Experts of a small language model.
Size: 9 layers, width 192, vocabulary 32768.
Training: 607M tokens, 4630 steps.
Below are experts of layer 5 (counted from 0) of a mixture-of-experts language model. Rows are named router (the router's row for the expert), up (a neuron's input weights, with its number) and show model dimensions 0-191. Each number is 500 + 25 x the weight over its row's rms, rounded and kept within 0 to 999. Numbers have three digits each.
After each expert's rows: a language model's description of what the expert responds to. This comes from a sample of Wikipedia text that the model never trained on.

# expert 14
router:498538510491507537558518505477504520471473481523457517494498564515479489528494459486520521485472527486491479476497481500503526488507503482553497466519514507520508563566530491496537513495499423471505495529463491513510509492505472459464508479519464500515481492510468474501519507496512478513526454459535482493504486492499497499491512478490526472492486478513514570529518507524487493508511523540499440523471461521500468501558499495504526527478505488504498513491492512546517470522524504525494540497494510506464461500499481514544565475487525494530473478534509517470550476475516510512
up0:498466478512468527497506447515568496502505541481507507452509496509481499503499503492469522506576496516554503572466484474438521487512495519510500532508514475465528493473477482497484496484475519522500537511491469458495506496504532498495462511501484499490445502505462496525443472497506502478488457500498498499489504480494537466484460498507533480501477523505536471497508516465457450464530509520494524501485444490470535461497477491502500516467558500474502498507497505518456505497486488506508499507471533481512518493555487517452522476519517479547505518494525494445497505499547484490
up1:474542519528486534504512441523478538492484470503456517502443509475473501517473488489556518504554499526500495475492506511521490465523507478491479502493489497512511502496500515505517520481500502519479495574487492477475513510500483556502483540513475545525515486521489466500511537471484486515505483517496480501510474497517513527545489495500590507477486448461499501441457492499450487490472478510545500503464520537491487489553499511567485517552569500459520445535506500518520506510493501516501496499511501478503485500514523504525499486538494507524495466504487500492503511456495514506
up2:568515516504522514498507496487475497499486505491494545490519465493514498538507505488491485544560479534518497499526508504556488457497523518463514496498450469487513530497503549452496547534521499521483500492530513466484503506533498541499523508491493490518479443494497485500537535496491512535497526526489505456493481500502479501495500511515510489437527431492522498486461487483501508481516513506451495475487528463481508493510518506473505493505452477515487516517507538510493484520550505557483502478547474494452483509487513502486481547538523504459499518485499479446542524487575497475
up3:505509473555530481587501522514547506482494481501521468457504464479560509518530492477525507512453452506510500502499527500496473498500505462516513539528478522498480495427505527495481515509477436511509518554521499503489504433499502458512481452453542499543530476496462495503502505473499507522506483518507506514503578431503488556476509486503496500473495504503488508504483496470490515483493483504486491518512522489482500501498520515518505516510537477524497465566465519465497477496499497490490519481499523487484488463495494554515504506518499500520489495514485470526494514473546500490
up4:546527475518486521495537451499559505491487499455497524486512508562484506521519523527514538521461485492504534504501538525485429501483492507504486521538464517513506498526509487499516569491541492543503531511499497500501504512488504495499519520507501492481504546487524536528494550508452478508512460489510452495544502505563494517458500512514508470511511499504531467488510505530566477487437492496508498511503500512499487500520500449504517494519482512495503482507497512464501516481520511497499478484522505482501491482467502499469471468512499448456468501530543473471525420516455501500
up5:532540494487529521474507506494410480560515508493494506510489511503485491517470502513527537506480485508503470483496470472508491479477516485500496530487483492535492498500488470523501491491564487456504497506512540505488496535498500514511442525436434505530529499517509491507536518520537505498519486503481555505496488486505476458497544426489542519493505504556499517482500458495431522504526500498489511491486547509547466486503505504493514527502498511496507521468473528495479486489509496513535522510486489499472458499496499553545460560475493508523502538527547506507486505500480487506
up6:502459451497488543534496538528446517500475527516465490503499492554547510571503494515518493541486520511464503491496506463494487503504512487493501494481487537459492521495529504503493500508562483476528502525497490530479499494504487512549516450493484512567539506527491501513496476470499500538502501498445497503448470492524541475492440528465559487501509532485491478479500501530504482498470477494493502480455485505509533563526519497507510517496479474518546490505514503511449502504514484513466470523510502450478475519504520503480515493571514507526496505491499529492480505520525500544
up7:503511523570501518506534489471478484491533480499506473520491499509508496469500532453539506465496517518458558496470509522486526506496548500517506485500499460488491541513532510482498508503493523505493500476511521491534504520425500498479510507475502498466538551520476504507463529503504527516520469498493518535521499503506517533500505536497482463502491456478505478499500480500493584522449549451471499545482499429469496491501536490548510539493520514489499511469514488494518492499473502517480479517501502512495543511500503496480522485490508463490495474418473498493492545494448480459
up8:519504456493550499488512495507488511525450494514477502505557477434457511516481457529498474536494516486502513482499526483505490511453492501588505495524501442500496494482510488516508499487502502505501491537518435495476491510510496488529515466478467503518453469484500490480515513497487502503531454517499498493492547510508502484499506481502479463555439535508492486490510497554502477487500535510489507469519495507464500510500471541483522482491493513487455462493486530542499424497545484497472467531502501435547490483486491504501503471501534481469496500496495504466540525542513502492
up9:501489494499501548532517521521512481477462558511470487489498512535512489508484509503477477453501504584462500534541539479499542477469524499541510495476511500520532538503499467503494537534484501500487517502457435465508445501529500481529485466489488514505516468498548488491468523482499502503497502521498497494513489523487500504538497497499499495461484493547514518507526505450504483500538508510500493493482466539528495484499516507492493491511466495509500513509560496491508556503571478491456480491509527534485484481499507500563452507513536532503497464554497458465501450513514494509
up10:531514453497489530499508515501502516501515484457474513514507500502475522479523499502519517543506479510469472513527482491505480515547481496449502472540510515518428499526487491496499492486451455532500550513484480474478497513525493447435498551555504500525495510507475508531516470514514526488514540524547511484473481521447523498487512474512492521542522498526528484546535539487502515497520498503538519540471547500518511529484533519500526516554466457486540480522499488500543491516471498495544503508507476463504485533499509488500493501562495500560509503514488484502486488480510470469
Short pieces in the middle of rare or foreign names and words, such as -all-, -ag-, -oun-, -ologist, plus apostrophes before a possessive s.

# expert 0
router:512495506485520487547506467495535507486583494501492522496486487528505537476522479502530499483484503488503497511508507493476490532539536514508534522507519479421497481490474503433493490499490495508509506490524493502447504513489488464479537479469460477459510509492527497524498489512488472476530500521515449551497502471457496512542517491498536464505449502529539520486511508485472496479525507471493522479523510438502529475529515516457491482478459516478511493553524499543480484497472492495528474539510528497509499422495460477516521510494560499520489514478529505462502505521478508529
up0:472482492482490499512495475529526514478471521439513502500483493512554505486485552485414516506488500542504498537502503518513547499490485496502510500445522563484497472495483491459477508547492485479474505499474511486471496512516493503526536500512502409525482469474526497485557502510506488538542476531492485515500520490520527554469491454500514516484510504485528497462485506531503490493503492463498489498519501490523488485486510522488513490534576497485511505522526538455507506506495480511539544490538499498540455494446502516496513451505529509494554505513482523490487519506514489508
up1:487461489487501490488550531531513483538518477525500500513544543475488514500538504512535538517499502511520548518535496489496495486474500570453513499486516574499503493491477525517452482473490496460483476554500470501425505485495496503507466460459446499502509536526526471475474498499512471515502487482509505502509492535463484520540489533512496482493510507506498469500492504505478498484528498498543477516534513500503476441486500527483502486482491528491508489498515490463496508406493515500514498521475523501424496490513451483479551481499515492506451498502498492464510492502494473505
up2:500475489527503454499504572487517526533503498461516471514485480432500506454458504481517482497542510502492505497500498501502532482515515493464550485506487563514498492495490489496467518505461526448493504497472515469489488483516511492532492525525527497475513493479500499495523457501525480505530491498515502546469464492500457494499509524511477538501476443467456508518498492557497498530499517493497491508458499497473495506512500500516510413528498503481505447497453502532514468485472501540510499491480535479506526493497526504457492505501460494533486455537525472548435487542519497506
up3:499486463504531499511508502465472491548502495496482448466499539507492497512459475526470484554466496517502470515457485496502524497502522557512549504505482515496472507498498519448495501475499504512507522457454484518500493478499495501554518509449476503507476512488518488498495529499504467482527520511463499509496514528500490510458463488508484512510487498457505506505516543502468493486463492499451522497540482457517513509513461505507502518478529481474511526512506526555525476508441523502505543456494498531488536500554537477470502474500502438501492477483504434494539507500527578467
up4:499507497482515501531490564491466459483499509499459480477513500511507509494471481517545513481498505458491493502505460498539530498527480544496490508456506436479484492523502524516552501547469503536522470508489479512493443502514510508495507496595545500531510491466517519559509529542508478516507494519467544474529490529540447501517535513508544502437500518484501569518530484470499492480500492466539504498479520501499513525521500508505505476501500513472472497492504513489523479492492498494528506498505516490533519521536524509491492518498497489469534534514506500487513487580466513497
up5:494538487507589510501509489563509534510495482435498517469527479522474459469493473527493508535500453499487502406505485485496502503495513507519504499495519522509536519494522464495507499458490516493498492497498530472516506487517499456473542512508506534478467552469501495538515507500510478490542509512526499492496459496494437499482507496498501518499538492508496504498496501530507538501502465480519505491470498421474496533518528510473502480486497466461516533501529486522515521510500505498476500485512537470554507502497500559511485461486507463527449490496507518522482535514555496530
up6:486455500458504508530515450467499469507436513532508504486473493503503537536492478501512455489482481512486508515478485497516516494491501509513526554511507491500475511527488490539494500477498498492481517500504474515499491544467497501516469423513518462508521538499538498472508511487480517496513509506475527579575530546508494504536500492430493549499501534528531513501499473492467478495505480490532492465516505525496490475557503505491501497509468511468507506507501473474511527436510495517503493499527540525494516537496441485532517500500505498535510493567491470493501523486465457499
up7:500515539526493512516511484490511511530497489485468509500464498521495522517500488522499513481477462493476470483497469461506495500508530502539531498518552503505508568451505497461504509447487499468444500507510508454466507498474514517493467514508507496503498496503506431486522500514466546501439493456506536487486502511506478501527452489533478505504521501497502522498568494462468475500498500518448498524509500490485530433504514498467570523476505454461511506525522504481529491504518523479536595496497500483499494536529497498507520503464520496507532511496495500490482530518509522454
up8:488504498495525514499557504469494525466523539488493550512470524501506484515505510454478528498499443476503473508505499491484496503517489500509493503502487476511461456532512509501492513502496502500479475516484543513504537536477472518466439498517498460495474532531471500537568497535500459491495531569502504523552494502514477559528515502494526471536494507515488484506530497488489478499529550495487478521466495500458470514503482500458484511505489503523506520449484496482507443499536502485480480510547523494495523514458496492510525588512495502450476502493531505504488506466472545462
up9:562457531488499470512510497494525510485531508441473497492472484458494498524458487512475520499500501501459505491492499525502494479478500545488480478517492467483492476491506473533500493462462499470507482491505508454541482493475518499517543500469492457494490481537541491466504501490560500492503455490497486479524496494501500467523515524498492496516496499531496486581475490489439489520525502426519531500505486507452479448550511517470484448491511500512469523525526514446505502521488499468522476473497516524502489541476503514492496503491552471510479494459491488566499500500452485517
up10:488504508497508530510522504468445504473497532490500501499523498487477486525488500526512488526541535426518513477540507510501529504505507497516469478507475447502492500490508501498480499501490445529495485518534545501518468446501480541502476492457468558503499489487515501473509516498540473507519478491499484547520511497440506501471510507481522441494507519526498551486518469508515512539498508543516478507528504543459572463473522489552498465501535501498462493515550505478528522533445506494493516535500491545495489505501497466488444456511457481516497498507496537501477510516509504496
Closing punctuation and markup in structured text: sentence-final periods, closing parentheses, semicolons in infobox lists, == heading markers, pipes.

# expert 1
router:508522468495496502548500496410531498502532476519471510511532460500524477464500470569490509492470498476498477554517468459486511491506522504503506481495499535473485573499561481494493518523481495465487475548482493502469496476489494511442462507475525496524476516500459512521515508516480472522577515512494486523468502508465499514464494520484489498515490536490473538502520513489488470520493516480499503474506452512486524511496497509513517478523513518507460537520520504508531477524513490545559535513490521492518500506488476516547510502483520481444469494476529493445492502502500505530
up0:503464490501494520519554500468475471482518498497505495508456420505501500532492512502515501495498514486501501525470512498541499487444502509448498472507480518483509516463519488491499475488517500541501527498464497513497501486499475497457470492468469484497514532500526481503522498534503519489442503510535552496470538512485547476535506534460475458507508514522496443535517488537510547454517541470518511454511521527516524524498512550496502535507500479480458476529491471512541462500493493528483500497488549474510483498507488502491507478513533458496505501514424482493456549516458488511
up1:506522456508498446513500506510512516510469502494478590480505566553481454498474538512475500480468472508516488465488500514453486500514469471479505473545493506523491552490487510506516529465502490422503511485486487509500477498517499477497494509490472486515505490501491501490507511490504536539501493525502494498509497493500484481475553481549487456524536515478465464509488497501482508485493518482491496497505479490494480513563500542504498505537500497487466485501507492497545508503466466483498469519493515499517494483498501491448464545510503504453537503465579496501549526481426475499
up2:527506455500450530490498491466488488527477494569517494485536499519499510471511545500503555474474500501549491552493497446499497494508508488508472482431475476462488470502524532488500485518498500497472498464545502497460521468475501494500460504502484511518531497521451466453518511477491468500518525519493491502589504504497480496471507478506498520499487481517505494544503536465433484506496483481529521531497485471502498526536496481502511475485515495528514464482472498492470498513503501552531476495520453472502507491496541532490542502493496528469502475464463487514516505491514500435
up3:539503467501472512500500477488495504458485501458515538485507483484476531519445551483509540533511481485506495479492478481475537460513485500546488471538509504456482511473496502540489514540523526470504466483535508493461461485552500504500502468466504510499487491475475513504503499505514492499507494442541509533481505520498514520495485517486502496506478519520518507490492544489504477524463536467516505521488537446515498491493500482492503498479485511447491506495504487550568503525474544502488511506536507535474422443508532546496493532500491519461528523467475457491439466504501515505
up4:521494484493485492503467504500488532487511424540475524463516532487500519517418445501564527514481519499510522501549545490467532478476461563523505519525522501511532491492470489466482525503510532478462517494504523503487537513486494467436496501532506544500532504533504523475489490470498503470527482475498521514493533447511502512497494522496491505511485525549467531481556499469527518501485481519473547515475500495498497487463501483475487498502511533491474499497539527503523490500465485448501502546521474519514498475500515506533511532483486524499544501499502484477453508516485537499
up5:489503512476505453496511502475479513531513475521533502478493502465485502498509484608447507516500487528506500466493483525527561484500498521507523471503506470507513505524513493497500473456502516501555497497477513505496487538504477489526489499488530524538528467524500497482500527485556501538504500499507506436473503511497497535529480492498493493519517492500493471431510485505508474537509553461494492474511561515556495510535496497487522535477503486492502500482450495522564529510493474564492487514493505497496493500492485474539471470494487475511500521453549494554513499500510505550
up6:505558517498499485471479550548505499495463489498480508501498458504509491575534501545538519529522520498468502494490475487499481506500486528501503477512530495489508518504513471482495496524519482487523532515495457487512520503507497446485529525480499491500492489528500529577490533528523478514483555537487518532504492560490493507530493509499444512541493501522473544564517471493494521550498494566500453525497508484518459506504505461502490484479505494477520488503499483532496529504503438496510462467501482497444516479487535571494490531511516487476495475500514502473516507495498499529
up7:552486500535518497542517537445481531482512511529464519498522506553505483477489507535477567534503466514501513505497502507502451411491541508497491483514495495566465468552496564535520455485539509498508479505519511493511546509494473480521468495525515510491495493471494515482500527533446495504491552501500489502500485486501497516541481534512519528515468508512519528498494478516496466496505487489475513493558502483475503504515474521497550507512555497482507518498505504501498509508517476561506527498504473494519506509496510503470452491463502497497503508499496503518411501499521505499
up8:543483486487479467492547548519500506507501482535503500502510501500514504469555483479493490485501524493521500491485539493482482445464514462499459486449503500468525445541506528493541545510446497496459500506516511499495507510509492491536470521513516463526489430510489533515509500500497505492512508492530469505492429500495510540519512495532506544488475509512504483551491465461530504501494560518503472515520524525499470491493525456480505500504524497494500517531501500501518494518500504510499484503503502509487559502456498525512497472521562494523513554457502500482556499549566526492
up9:522480474459520493500454499527464502485506484526522464495500510527520501500510508496521520476485508507504492500544521504505469541490472486500508544492495502511460492498500483490501527498485452493495554486552491533556501498552502503451469499537510504502499503498524507473496509534543500532492508400504502490530512507488514509520528433449505479462441529512482511479499508488496498479524525516482499511474545515532500475536445493498501495501497514497502480496451536527513483489493510505531457495532514505490480487457596497487480499495499511542455527499475526504517465482504510496
up10:508519468520548524472501444488515490489496458478512504496483488495489488468526483577513507541519516496480507534542481512538472484486515500583506501519512529504495496544511473462481508488492489527489459473540466537516481489495424477485499492498478491483485507498499508516552510524474485538497447488479467495488519521517475531473512473473520480503443501463488488488519509476521526497471495535497538514510515504482484503527437542495519481554493480465517502516507504503503502537499483521472575486478530514471490507517498506503469446501505486462514490492468490511504502472523492491
Digits completing years and numbers, especially the last digit after 200, 199 or 201, plus scores and day numbers, like 200'4'–05, June '18'.

# expert 12
router:471551495510518495525545445516537493484516531511496485489468555521504506492466514496479527544510474513466503452461510493511476493524466510503532500495463468474530486494524480477479491523515513494535525494471490447504493499469496455477511491497470516500555521503498484531501459526440499524532521515453508543468534503488532524489525465484553497523513546505517507515491445532517520480527504494498502490456506484501516497532535563464478461489493511464520513515536477522532529556524491511492487525508506484468480490508496487465529485530518486515522504469526480495476490511461498483
up4:506563480500492499538499493541507528478527524498484489454491497491519489511512497486501472505534456495577560476456511483461507534504495515510516525470482480514504521508495480473573425548518562499492512535559496464499496531533488485495496494488498490506524477499503482469481514493495456482508512497496525502486518484502507493504516479506500515500483501483494500406523516524502520487520495492475474491497506497477535479551492530499503482514501559505485504500455474495493468499486503521493506484479495457502499508492453432488547539478489508456511497507495523492486517462537501500
up5:472525489501472513515536474519549529475520516493519503515497501494505473532517501538462506528499471515469495496494545484498490470445512511470507501494534503480524473500528512484496483497522502485504486501478501503452518492517524447435505499493489534456511524538493516504505522524497473506497507469502501510559488501494539469501503543472509518500467487508560514497560478466495508480507472490528504487500465461464503481506492497492558486496506500449532493535498504497500498473500475488496546503547503456522463550526508551486545436506472469453497471477523475518514500514509506430
up6:508476509497559504501500488495509505464501509497510497529489468499500539498519500501490496536503493500487506456494558467509519476493495517486484526579501559528452485514500535473445503496499500493504479494499486480500439493501505509533442490483486497500475517575536517501502524500550441502501505492518499484512546469439528509496485495503520499500536518501455518505508489505455500503499488494503525525528496490488500535487523498477496530477505514484523498496499473449498498504491499478517537506520515430501466470496456498506494483516477501469503576504539503518538447520452458483
up7:510513523462477519483489519491523499500508510489510493444501503521532528496520509508526484535466484503502469469492521527492499498471522519488556501471496467537543501459501535475470545498511539533505534524501500500468470518502484537495478508498490512515476500497506501524529498547485493472550484496552544539517505494484528515500531511533540450533529500561437503506479523493507491499587534515499499464497499498495507540541482508501483579501509484495506530485495551495529483493495504506500460482496494494464516504512470446511497533512490519522528492458500527454493460498499514494
up8:537497512476525498492518502543511497502513479459517557510494478501500540499521493543514541506551501466501498511515540524468522504462519482524457493528516521466539506550557556515501498524532487473493460505501509511462525497493501493507517491497524502480474516503477505504537527489509487506502541502488465453474512508500537525482503509491502494521547552482515474526506481476504500493517501528502473502451505455515495531478471499506499538467558467501560504521434497543515503488503500526457483500510500505455521521459467503503503541513454537451497489505527500468533490483459493513
up9:465499488509503454529549488482506507523505458508503502486556468473500501520520499497510512497446501502499483496494496485528520493473487538468541439505518471525478515460482524494494500518503491509516475500529500497516471500478490567502486467482461492533488408521500527442512422494449507484489509471479508499505501528505505496478476538501500504505474496496502517489495480482493521493464524503523503495511503499527462510518478548460455506487507506503479506536526573524551561496485494506512494532492509482540513464508508553535471479524492508493476492536529525502479505514479527496
up10:484498478522443477451509495547514435496516488555487508500463499509504488503449467528512524497506527470486478528496531523494489500476513506523494504503541505492549512578500491550532482544519500493498556528547513515511483488494505539490514502499509491516526525505499516501497535515507572480507432516496502491468508495488513493486483495526513497471477559490491472501524456544486561497470523494503490534499499463485560499528528499531499477469516534505493516506498489505484516518473490541526523463528506487502462487492495504466518502546496496516514503504540510525482498506498500443
up11:550492479503490533496490508529508504501482505532479483477513510507478502494561530505490508465458484527509533535495517503536525483493456512509484476504502508479502459507477539499484480521501496512491482532518524503477502532493508501480511455480540530513545515508490481541531509458490509485475487469450483481493477470492525490502519530501488550514439515510500515479526528489496507524548492465513505487487504539519552512498491516505525539479492510529484496500486470501529494498516501487458549549503503537494519573470512523510496524468543451439494451499525466460550470518488487445
up12:507493497483505501496502475498499514476554513508478477478509451526507507513488500494505493492546475486474528581532533546483474499500483524468481460513456509506483520496524511536518507460523501485538512499522504528490472484484508464478505479441508525453504493492499481519499594483501490506535483498463471455479454521533468499521524500467535506498505475455508500492502516443517498476503515501507480494484510509506503455508439504520464508474503514463503514483501458480494503494506489484557505497480480482490485530463470536511517510493517474503484524547521476561496532496451538507
up13:541511511465523523504523476522519467394503529545497477516505589509470500497506532497501482441501506493482507511513529523480486506498502570501536497496558490513491522494492492518545484485517502528493498500485469462521490558493499548509496497514503506494526497531481501499498513535502497477478545502500529483498522495444518488517499501507512482506523497480500504533428506480461427500509501492496501484503493482496501479464507504501547455454508493510490531512482511495500505523506496487496471501486493459477494504498517490514534505443495475528480493488561469525497464501543484500
up14:493502496491506534513517494500490516506501499501493503444523474553457500507466518523501480494498493480536547500499498519490522454492501512477499515529519436500465496499466484523454498491556465507500504493513508429500479465494539526527544495459502510454532500478482574489496508481507474423509534503521523483463507504501500527482506501492495489500497503504500500499520505491460513542497503500491493490548538468485486494502543480542491463516436492496508537467461492517460498509515502493530500557464534501527516548507510481555478493511504463488534523494500448467494495501507496484
Capitalized words opening infobox sections (Personal, Scientific, Legal), nationality adjectives (British, German), and the pronouns he, his, their.

# expert 5
router:533498503475464519571503543460519504512549490481472508511554505529511455495531517503500493516484505522476499549508529530497488550531479490497499507469502511504497542501511518486561501465526514544525484536503485489530521488525527538544503526472518541483523530498501488484519471475496578533527511483498487516539546479483508487489531491475530505487475491539489485476500450468500534518499532500508500463510486437505519494475494491492514457505516509522488464499483469505496548467506511513485486495516432487504487484506500492536509497518494550491498540465494443511499513499508485484
up0:488482484467496502498458505483493499518509489509485546543490474469481501486464467486521523522495506587486521489456497491449520450532501489441501474467456451473480505572567483467524530464476466548502485481492494523491532488485453468534470506471493455511539506462506487499497483520535523504518519508499495504515519498508516517491515455477491500516510500516486503504508513499507535505541505456498451498467517522498518520485502508489446463499483519498493483472517473499516444463496504521482466476512480482505485489496511511476474512511474502499504523512526447489497521516465507537
up1:518479493526466551477531480503529516469493499521542481515432532512491490511530510500503492540477517498477488496488479448478536501474505511474499504528542509530500541458516485463420501441511492507463519491532502491520501513501492494499529497478483504462502504583499496503481527508521501554464530488492499529513514480509514456501544502484476494531500506496468519440506507511479453480503492487477488503519468534511468512560504498534462508531514500499518491516529523491505510472528500531500523499522526502512520486532523498509499476506504553547488478547473495516545469501506546483
up2:500503490446483503482470522462495515471510508494497497509500506502438482491512526508461496494501518506444495500466510502498520547471503514497454507506504502505503502540515499567513462495509501509497426500514471510506475506502501491425543524501508502522448507467459506459538500492491572483484417476500491540455488518500499495514455490489498506489487529498547497491517492485489525508467523497502536507508511502490505479500518506497493472500429502483474504500500470478502492486495496502456491504505510493499505459463537535484483503465566510539472502485442480513527476502453495513
up3:518524507491532453437446500476553501478504500495478490482452527502471483502479520496578514521497488473518479502510501523490518500504476521432500504484490478442470519471513500467486514490471516529459488465494503489444513502510461499467498519507487500531515450508459461524518485530483494461500504497495486520471480474495503506493496521488490510529497459531491542503466500496495495511497465499499500496499538448509515533490532461501516524453491463472523521487459509488537488521479501509549516509508510547518487488496517473524496505507476557501535493516506455516486435480529546494
up4:492489452493507524470491467498534590534488496460526525455549500535462469493497545480501501496474520531553504510462511532482506510501496539509504519429496477500500491510512494504522556427490470507502516510541512512482473509501488495489458502499479476499524538514498499478470480529472500500502512491459484524508516495495503524467488502521473517568480505506530508485511509480534481467492474504498540506482436483503471504510495493480513510507497508479525511491490469512469501492497500489508439452523476491509523455560490494521502532517520472464500521491489500511503554486496550510
up5:476495504523488494500473503500501528517483494487485505505499482492510496531480545541507504461466500467546501548498466471446530484512516499572514500520504491499444483481521496509543527479466464500503523516516534543503472465498481476508547515495524538502508502491515450530482500507507528515545493494531492538479518525474528535513474514500549483511486482506545523457504521540412477476504507498474506512509498516531478508522479436485526493515548503479498470507501497529516538490544555495501472494498467500503534514502478475458509511528473478500523490502462464495469479501518497469
up6:496514517503507497460509500505488549512493507489485499498563454508477487503469519533475482501501488512494486455466507516544501522500482578492430491458500514502520525553488517444514498538535525482491472495522470495546480504511484496492507498504448512490478505548505516499502502502545497481477489467501459503480486514518499475504495498492534495500482532495544458523520483506504528518483540532498483489534496438475472506527509501523516512528491476484483499560488528501497407474454513505497518505524505505453460526503501534537500474506477504477489505493474451458515497482495481509
up7:555517486493539499504520485481457529528504502569508536513502522460516501498480505501504501487529506514489543532428497497506516504494504479505479520477499505499494510556490442507472505514486523489431504486498547504494476470477483508514500526481500513514467508502552493500510442531513535499477522503445500476502514490512519481550483492499532487516534496502472528488492487502506490544541477456486498479495508488499486537517530497482502448502499493484495512485525478530485513497503487541517454512477436471502457492463500547514500518483511455533432497489483550488482498447478501500
up8:495509499498476496507529543497502514500502461450491490500518467515493473523484505466498496510482503482497494546514526516506591549498486524543491501474527510525504499496535501515479462498533464523503489507508463513512500549489491504535463487505521518499495556481479504499458490491490483520499508525496488500530492471392506500495556458461493492446521567498519496483505514528487491501490493510516521505522519501542463481546490496471500511494528473443513481496512521483502522492476487552504498467476488520499491511499512506480519508451503516521462470462521503533474499437476484487
up9:491509496547550505494516530498488474507507506497498498506500490498500501516522524495527499514571482506506520509512526507530491478568556489476545486508516513470495503477482534456524480473469501512579504507494453474509540528538499500485495475495497505496558505486495434531504485488467503512486469493471484486524530526511505486501529520483499545508465505503498506488537501488501516496453500484525465498508510509509506479539507535517503480491507505452450502496458417485499461483477521463498513507434467523541538531506479457503503500478540530496488532505534511523480477496524486511
up10:502509529492499500459509529442503513508502491482499488506495490500450500503494446526485549420494457483504504499454486504487544514503489538457440443486500538501477503501455513462540466485489496518520536497472491493449507521510470520504463494496502501486502500493476498502502487519498512549507465477487503517525500497513493509505546511505483528510473470465509486530497521499509542509516478471479459515501505501492509483486425480496490561541509514550503499466503489429514489456504479504504486500509494470496507461486513509456523503502475505501477491475511429498490528515512450525
Capital letters or short opening pieces of proper names and foreign words, often after parentheses, hyphens or quotes, like Sh, St, D. 'p'ugilator.

# expert 4
router:518477492453530505509504509495507535532498518507472493495495480483528489531479510490487494508520483500487513514467543507487486527510524513494465503475435510464519504466497458470498470467479481500487535501517465498467515579460544528528503512471525506485525494513503505489549500548484491502477517501532503532523479498505474538517502491453520494483457500488479499519484492507496509484547488511558442472478503476464539474509544505505487477457484513509507510494511528502498524504528489490510536524508452501486539466541483453531526535480524525525478537463506506549520434466505510464
up0:488479429541468497496500492511510453501485488489485501489489446389502553482488508507507478545479495504496539536485459450556503517509499513530502523525503472493528523509496502497553509481516505507515457478460479507536482496511506496514487485497497492473485498500479480500500509462492490538493531499532515498522499476455490489511497517483533508489487551498470519539477467499498545486477469467510519502525540529531456519476501525496487499459496536494499516500436520499473470513485523500487520503482488513463530526549503502537503493490536513464489500495508507450491514503547460504
up1:505459562498474509480502504502504473449486513537483483483507508484518489501552473499512478532486518454483514478466482449469539518518499483465486557484465524525500517519480497501462553499502515494528500511451477447525494556529525498511474535474493470494490485561497484506505522487509497484490500506460482495514466518498522515505503503482483472508483510497491518491513502482489431525479515502472496478481497511461502492499507474502520472462497517562487503529516530533485478501506517490477510472502463516465533508497543493497502502495497472556504484467493457497510389508521490501
up2:554490490493531530503470499528500447519506468478492507483522496498500474515498506491490492479492507552509493448562508468496510521495495472521505505502501469469537531488505489499524528564448562495468477458496506507502480488443507468518510483512502506497469512477469473504494514525432500472505513493501487514529496528480517542499491528452538503501491499502479546478500522485503580500454500494476475493500498515498507501493478541540499512470495440511499506492488503533467524510510502459507514459465513545476464542511511500526508554494490494488501534562502500462493497486513473520
up3:514509579460482485540501468547508530497476518542497477488507497547470498501500477530467516520555501514493507500472522507472498503505482488498501471462501510511518508569485487494509514460529514465525497481502503486473550498472491484527496521493515510520492500463486502501495513565507522498514541491460515505502518481538501504472460492547495520452524516496528521525516509507504481529532497512467492525513529508505555541514517486489511464476498450476526539506514491521510510487515509497488502501492464495520506554514422529477504486429513547514517501465513499454527524495516485463
up4:484524488500528535488499493504533500508556523570481512504523511487486519514538516525520497510449484510456459480505493505507500541503493501458524500500493514474497507502514513493490511498480503542504499552491530471460499507496516499502502467497514499484563542490551531496520494469487552518470494495525564485481459441479501447513508507534483496496482554517501475473445465499499480504497508457472457542527497485492490514511505497455501507467478482469518509477511494559488471515472504477498505527552510509481580485486485469502509511492520474510489459498492524477502458489489503526
up5:460542502491524494505527499549482497488509519514498541504548451502478495508501442465503491469516468511496454477547494469509519475523471478503479494500470511529521506539522488498546504483480503533446522496482459510526496490562509505507501495488491466511508510448526469471503510501540451512546532507463498529491496496498504501507522551501442507501496445484469495509481529501482552480493490501535510502494468495483496532501505459456434454493506506525511492489494525486516495530507499497482479477451533475462538507482473493495508475453446486504484481518501516509475474541471507489
up6:441505513455509485504458519461512516508534455480502492427488485510514533453530500533510496501534469494482524505504487497500504483514498511480571507452492504496515499503491501508504466497461491464532525493518520443433475483512493506510501496498490499505505465490490508486508503498508523518499485505553506522541543510498552491504524548503498539496485427489496495496499489503484514491497506526531491549467514500509537528497484455443504493461518477511517545500523498522506491489490485477500515529490508474478515508512518540523470490470467482503509490504474477444487483490524513593
up7:484509490501496489526573534507493507504510428500501502485522485500514490535507462500462473497514551496478496499508469542498466476467493470503465495509443471499491516528492519522504503483479542448493522516491467522550541525460474522505502499480517501501487501500495530475518530513515498469542435487495480506512512483498504528485502511502513500494531503494479529479526528447498519494543523558456553488520476508502489481482484502507500487440460479485497556511538514525437486497494506502478503500498490444501507507515547516528496525537484505521477524491519493507498563450506500490
up8:567514475514498530517516531510526498488428517492521508504503505496532485473502474482494516503496496525504508508561485503513461486516495501570501467501526503493516511496466498515497515470484512506521555499497496463496471487496540465517527513514513489505471496494558483505486492505434468494501483563552551465502498480501502503565512489497501524497434499518492506512461509498495476508476503497508498572515501446504485493453526501501476497501481504500480492532515498558522491541528508521495520516463482473534473457483501504535524491506520522464536504502548530502480481507502534465
up9:465515500393470526523513497532497463508517494526516479475478528499514529505490447485476491490499510494516447502506444458527495509475485502508490499496483448518501537501496496511534499505524485487490522564501498502481504487502495504514500497505496503526504462474522519503509438555473496515495519512496495538501505472519500546511519505535536498500500487486486503508478519459507512499482520452507531511533474497503455507497517502508477459539533476519515567506581510545498501578503495508498502489510520528491502514474498482513465490524473500505545509491538440501477491478500507504
up10:514523482482526521494529532499521541522492528450543494499496504501484491535455483496474500480535504508475500515494489461526505516499494513525502523500494541513495557502501503513504503547518499484502399483497494500516498501414499471505480489500486461498522506507483494502477484497543523493543497514507520483506526501504507484485492499508532568482459517509512489528500514491592500534481460532495512473489493512527534523492499502518519497573498549503460503510523536534499505496488502523486489527506499491507481503461470540498503547510481491463500559480560495506495520490472486509
Final word of a personal or place name, often a surname or its suffix, such as Walker, Collins, Street, -berg, -mann.